{"n_experts": 48, "d_expert": 32, "moe_layers": [0, 1, 2, 3, 4, 5, 6, 7, 8], "normalize_top_k": true, "balance_loss": 0.000112, "init_std_router": 0.0255, "lr_router": 0.0011, "vocab_size": 8670, "norm": "rmsnorm", "optimizer": "muon_variant", "lr": 0.0103, "beta1": 0.95, "batch_tokens": [65536, 131072, 196608], "train_tokens": 588400000, "dataset": "wikipedia_en"}
Below are experts of layer 5 (counted from 0) of a mixture-of-experts language model. Rows are named router (the router's row for the expert), gate (a neuron's input weights, with its number), up (a neuron's input weights, with its number), down (a neuron's output weights, with its number) and show model dimensions 0-159. Each number is 500 + 40 x the weight over its row's rms, rounded and kept within 0 to 999. Numbers have three digits each.
After each expert's rows: "comes after" lists some tokens at least twice as common just before its tokens as in all text; "mostly gets" lists some tokens that are sent to it at least half of the time. This comes from a sample of Wikipedia text that the model never trained on. Tokens count by the router's weight.

# expert 43
router:465512570530551490457478512403489406553490527534542484506476501492473456493496523533530551424483455487526433475436547559449581554462479557488539519517470512435507548431497489487511544504530542485522532433477438518559462478434429518491450519524447474496527469529461526583464574514438480516502495530514467448486576468529543468574544476563502501547490526510519477468482558531500497561517483479516506488572493551492480453485489491541453468425454558548498453543526460544453438504471421
gate4:445540519575473438510573500527538555563456558506482487447442428465544472522490459519513521459618541523493511523421558530471531509505516476544534462458444470492459478536513524503492508504481559458554528546447440511496567578503470512565423476457536502504525502453449494475419507503545520501506468475454498537500551492467501524489506519543563567478481559523454532518530540476563528451498400488557469525458484527567495531432467504536493489467540555499450532527519513397473561521474477
up4:525451574519478450614554491541585538441493499520465490487477487524431562457526508559500484596560471588516526493499530447498410565498516455557484552473499517497505476511438533484478534443548498488458486583469491516439531533534518514439503488472456506486485573466521514501496435544468533480481533490503542461471486457470514496466535521525472512485493545450514498519502531500523551524477584481587531530446526473399534579533540510497532552502568534559458450499524450428516548469485480
down4:516527536551474504506565481567474447563572564556584520477486490488520500404472492537539499584496500462475502575461531525538495495521539535528483540449510480566500479434525557519511523524503538496521524469553461489575523520452489465502406462476476533484568502494556538587413570495498518490491499440522489490533547462551578573515509503492543553490555500481518523475532458444482462517488486487437497519541493469421447494431516456500433513527459546461470506470475459459570545486583471
comes after: " to", " with", " of", " and", " for", "ing"
mostly gets: " took", " their", " without", " into", " its", " make"

# expert 5
router:556460478499481490544433388467434499481522542431473524498548572480532495443514473541563575499499489522509473491534462526464491537474447463508530462516473514492578528460434470500481429520546501503444511526447475521437514532517535526490460491521453492493527522462482528484564545440579411538549512493511451471494500462484509453527513520546466479500494446505440519456482527531515517479511485536500484467570463568492560458506525508585500575427474586523496490657498529487489519439546505
gate4:558561496470477488470495499465513463566479481509518431428460497459551568463457554552514534583504497473461478491482486474451464418517397489554525441474449501505492521500473490560472461465559523530515459470567464543539533556486470428487491598487453478578479534600474449466447536503544485487502498543502450534517463512496469489530479466499445505455503445529528543481524538547488507386490518457461486454496432590527441509545504447472520507486457491445492519463575479490485480523439506
up4:489525514434535501468523537483512455472551524483459531529403487477513459508516477591520540550506524596463495498488502462395444534474460489507463517480456511550436464476476572456465577460537567572492567451545526510494555454485500510495461457459526498562480441566508475470548487448478412491490564498520417519531502492471452476496495447538456508487522437491534537503520525530476538424458524437452568468496466487581433477526500546515498483443522542490450482536519479490428474495442540
down4:527513522455464478478439494490459569530546490448460466459419503525499461461570512540493537522510496504477434517449542463477436510551523539515479504428524523495504452494493456482491508489562605547512452399565484520569433529449453450514436491391490556522513471534592472501498510444528471532460522536538498518463461486445447446488434431517478538496503508537489480522561517446612533507479496512535536472491483491447516520485476512456467557474398465470500496514545487480465497460478561
comes after: "\n", "==", " =", "===", " ==", "),"
mostly gets: " ==", "See", "Career", " Born", "==", " politician"

# expert 31
router:521531524496532505484465432433417472526566530473450504442541542542529527504491516465492536416502605506505470525473457504442467538477498489492515451468466520473458497540503482575519428510536409458502476469484500527425497554526383595507407557491471492499503556511464483485598514513477540458549477526465496498504512512496527457472471451470520522493484529470426582474495550565513568512499480555488448471547455550520568524479523458549547538480453524524546494489520443474530514430485500
gate3:452491533545496524555478505473456485451489530456534567498509467576425503497496501541556540480535542558445541515541485511474451428512508493508562485489558465589559528491483524501472526441522490506445409514487532562471534512467486475525433480459513515516572547521495494480497534524542454508437501537525528479531449460441505445486571500570561417450498507534468489556530596505480504434467519549474479521516503504497433530508535391460512396466448540538538523543509466501482556424504473
up3:557511546523420526567476486477471526491536508471520523555493451550454484525451516527490470485512443559472604559475492497435502464491535473515531488484543515550466476540521451574459464446498502487547503491490567486466467456471477498506486455478465525510530553521475504480478538455407577480523480577612473401491458484522511473546517421537437500525443556546495477505569483515461543460494468551461462533526496466510522449557512521469453489475482527531593484535506535445552596462479566
down3:475550486523491535476495516494502506434454460481493491483555498510483542516521592540453452465501527545547582499504521610464558464387519522470416492523464478521540492529575450476500513551494437544481470438512551546449542517522557496491610484553553548441488546585468480433509464528490510508466555475487453463423494500517566476430539489539518469470476575495526503501538527473517444491465510581544516538479501495440512541541520500502506458506484489545570574528485471507550467505458504
comes after: " |", " (", "|", "–", ";", "19"
mostly gets: "(", " (", " FW", " MF", " [", " (\""

# expert 27
router:514497549539533527497446457527456436512460544438509487517454572451467492480469534560539472426499490551479464507499525483500487448500556501494557482573480489428481484439516465529538517505579474553501551418396445485500441594540519526475427530502416486558483493507438489492488500494568493475511516469464490489456499463506453448528525508476481526517515517456492496481464587570464647550543522498467552534533504525515524493520511524494489498464449542539570528504538527543585534489467460
gate0:472487494508494473473530546507572445521487500422503556473463527518526532532464523520485531488415446497494484533513420528512521491525582506487521479490464516474474469570513468473510463513444456534468569493457525549567543507455450486488468554456454591512474535505436501484562448447436457476553502470436556484533519417521475423552458465502579547436463510421531488452585506505524500500512509514556569468475384481476431543531484496436503467509510500584482516526518480551517519494504548
up0:507518510476494491505446494429470448533513493500454437514532473515504496397539484500546533451555506519414510485494552458562504500522406452518476471490548537521505479458491551512549591492475590480496456468591496420425511538497523530512499466543521434500493483511563505494520474539516515582466426529514521421432497562432495550460594529492438556486512482512458506479421508545449501567462534534445540522471501512569539505478511531566534509487467508462536509506494590476474474528510492
down0:470513435484454488443477521533519491544536446484526525530479499467488483562550518459523497555493461498424475555578574524464521536526501456507541505443499511416570527573507500525434539489459503546454534471453548520600533517425511546449373522535358460459500490513447480539562488526507478512487491477474527457576541462505527501498467481488472521500468489470501499529481569401474467494484468455548520441465494520526495528537517478576493482518515520529435502528577455528493492507518546
comes after: " the", "-", " of", " (", " \"", ":"
mostly gets: " Gl", " Z", " Br", " Ol", " Bl", " Sch"

# expert 42
router:507459562514541476492543474486485492463533445410466480457530574443536440458499492551488501495435559463490466557458491517570503535490481442485561531515446447440566514437560407546538496529550441579553488511567511551503499547474483497506484492546460455511522591476497518594513506517541526525501501533493485472461587478493478447472546555513490476535461461541465528466496542539495550497488457516541483412494440540549537532463446508467475542454456567519497522540567487517484438469538516
gate0:496485542470558492432549458466513490496535417446478526459494557464456491605562440507564539448471541524481515499495524482523501586489525496515481511570504499471541519526595493464531509461525482479473561497544502525507433482463468499449556475489501521525557487458422435533486539505512453524485527475517566556538509501534514439523459594545502525533484437457478427592492495510513493597558509543416556504540478494425500552539505548452444520524496502473483441455477558515464459526526510
up0:504496532438482501513560451431533510541524471486443481474518504510545445524480501543534502480449531512503515469532446484566508582471493555609491485540479459475518533530491486529500463426499470481504494487569556497482448499510516484491522402535507460517532474495485565554517542447510534571504483479534519580507575488501440402467550522481522491509522430509518396503472480505487498519567548624470528621496444546479497516467495555441546467494519562473492523510439519506456434503531498
down0:439520487542483425523454470583519555483471448513498539480428475523454438513539581523500493473450489434517524515514548490590527585516459507474509454502470524554531493463492560436563456543498538521469459548538469479543499504493467497565550482505514559447468492524404478567433544523556519485546505568536481568504478459530533494495436496567502506429566501571492517529518534484500461529458538544532440485480463496514443576473482453491506502567446492517531490522516472408507499493471578
comes after: "\n", "==", " ==", "===", " ===", " Candidate"
mostly gets: " \"", " (\"", " World", " National", " Air", " Best"

# expert 16
router:517499487456525537509457517466434492519480475404492517521547505529546454531458459541502521428471453503528490504467477608488507567449502476457456501535508523463526545484469479474600467510543516543404534530486391498494483516464503546496509465493535486508510501553467499544566497492460402498538466510449546487486475515501522409541459516507413564541488458480466463474513510508467560510511526477521515459522474555563517418463459549566428540501497525590543414552539528511502437476499537
gate4:473469573458415502463565490502452531555521509514512473532502494542556487542508468546489537493451507474456499529437517471546519478435533578483445442453467514470551500421595502484478453504488563588535571522516496544503516514431511510575463549484544470537458447477526512539508485443470514561506491510496515505592482451556544448500480459465433493503535488524531512507500483482458421467538504466528613495495550539455538524476444509593517550484538550520470498496513536553452502455452434
up4:487520529507518470490552476477485540472512471524465456502494511505511507461450436469491539484507574470603436582468509448558524592521457522480518442483480489410531458483534559550462499504483471637519455470422559448488544509510540551522480475499497483495539512577542540483526513452541458523477509509482434436548552489497490510392474495433582532492550516436544528527478448535522478493516534527521488489457508517498487443507517608542526553488437492455497472546480456498514447532477509
down4:498493546547551497537532407526535490500518562441513460510451476396528510556536573555540420475490423514482483529474529466449509502502498494457517478509534471521513522526475460524545553469482500482518589427476501482571484477497510507540503427482539497475587491509472523500495545472489503514470495480564500448476521519550411532546528555523465443510569458450565474474506548493451585459457482446463461512512472598430495503521471516533463462551528490569511532561568467534472475572485561
comes after: " the", " a", "'s", " his", " an", " The"
mostly gets: " area", " government", " book", " development", " production", " service"

# expert 2
router:503450489486557538539499536426521489456520556442499547536529534492444484523527515499498481393445526515472507527477460515459577535489511507487510529534446527521588474481487456582544492527476522519503546506514444519508476610482478557491457464542486517531501490565494470515600527486535416519493470584428557427484528494528493488563530574480442484573551457519498520525448548550451488510555490498475561469489507515476537429586489487515480504497512473475563448483514487551441458466415523
gate0:505463557635538431497506460519526472392542498423517494535558549484458496545502485481456465520508493470555483554421519413426546478497478532525427542546503467545456472538464469517528487476551528444530568474553495443479445548547472466447495548530477578496441531463549578552532495458467515502540488552467528458555528467500524600456511537455541533521478511505520506453469523464507481480574524504500483462523446551517451513412480498536477513524493466472500533465484498543508512520497523
up0:525548556521539462493500493466510565569514521546502476530446540523492567515524515480581514453482571486442467489408528493509485500509486584445484470496443499519505451407542435505443417569519462530483521468592550479521456492439497552467471578556520519468531521462526549482495524475481415410516541515479487503504435490462469493563484440496473546483490491476524593510486540490497510526481428488509462491480495452448479462529519474549582506548459524514556458488466501494557514527514599
down0:470520486511483546526472545474444476492430545535464496483549459530496577501515527451521454438514516587489524554432504424543489560495549476505501468518491500551551486477485535518507455538536531448536566502454502480493509511498538512490477545534525535435503514579533503567516414459492469506467460538462515468476557522531490412444480523431476560509503445540507550489558461511452643446574502472562508469441554503506501490487537459536590542563461477500526549509491542448451485481449531
comes after: ",", ".", " that", " and", " The", " It"
mostly gets: " has", " are", " they", " who", " been", " They"

# expert 20
router:507554500517569533510414500468487502478515573441519529527540577491489455507589480479531513441456490549577454455430523495516563496503522492451526439482462561462452511438528447495525503541494519523548534425476428491567464520508481556466475499540479439564476468520430523518551559490483445535490480546440474464480552505525521497588521535498449465568506535468477553499516528560481466562534509524485501460527490523530470445556441487528525476487487534500575567571508439571487437523480455
gate4:476480487518459516559554527489492573490506465472459504523475475445542471570500508538477466518487534426465539431519504537498510495451469568484617514468445516535543459527504533521429544498407482504455483553517504482515468631504441527436506524523539452461504498430549467522489505563490457538491476468502534504532612536500489472514497551505456523551498460503507509553469483455487458480480562511530504505489485506407545481572499447475497490531504440543455423496455564545483470460449597
up4:530479504529473447452510533444496434531539525538488509523520532534470568439446463396557570503497573540531467520484508476505464502488479539524464473540579543501423495479506541483499472503540523588550559503470495530428454432495508464564504457444488520463540438555530521384550535480473503368520516491529450502552485466511470503449541441541516495470451507560506453500554543524528459515503445549457562469517563525533500495486541468578540499496488519463483510484517467512453534447483472
down4:554451554547452452576430512506457510532461514506531491443502537486488427458453509514537491527530500519504528533543536474465457454471491464490436549524497478519498499511519504511490437493568575587454490497452509486518540521444509471490515533472466452453505523506507579491497539471518455473536517478513453550512547505540562543467558518468489502546503523602518541445540556483555474530533467445486518504520551545585499578448468517520503494473449594552491548479569573479514486413501374
comes after: " of", " in", " to", " with", " is", " for"
mostly gets: " his", " the", "The", " their", " its", " this"

# expert 33
router:536517468538521520520450453435419512569516544443444467508553552460563498481459522496479526450442552428437421551494487503483477506487468478540508484559469459425543543458501441574551439523563421573470522505554466578501498569557471518529434526539448522535522570436472535513466453502541478504519473504454495522446530492468434497454508522516528452473503500449448512510476528502500498522514493475449504476517495532506580521507475544486524526405434560486504443528503539526563474444499530
gate0:493452400496482541485504459475431512487510488510486444473529474502522519611463491513454551553461548445522519476480517468467482454470546480492483539551489457488529476473558494490587476529498498476506493475482517558548469563543454504577555556569541539532496486483504452584471453467528534494463442452542508472520495507485610425494548486521483486544468508547473544491446465475540547478600495513454518497515497485455494546457470527385437480444456462571500444496482497477513401487483472
up0:465587526569482525585454515532525526500514494478525483543520497434484445502510459490485449543499466484506395517566510529457477524502492504537482471520538546429576554467458443533443491448450551476518536403524489468504518514483512445522450467520480538530549523470516477473455496504548523535459572519554507569526470522463457493482488491451558425567506492519530472545518536512497469419505452568551500482464526433492558575523470532496426543503548555451469569506531470488544413559510532
down0:427523484543450539529525475537461558518504437430554546474570624560588404500527505508490412582523503469489500461486520508563549498548534535506471510487483463520530522522458536555524463461437505495480495458425550454520453545464572489475449479455538480515554527505483521509448512405523452518462503528558509548450452500583457559473562488517516485538564519528514449498505485493476496482480502496523516448477520504590500514527496486536404499548512499424480502539463500504469463470503494
comes after: "\n", " |", ".", "==", " ==", ")"
mostly gets: " \"", "\n", "_{", " $", "(", "′"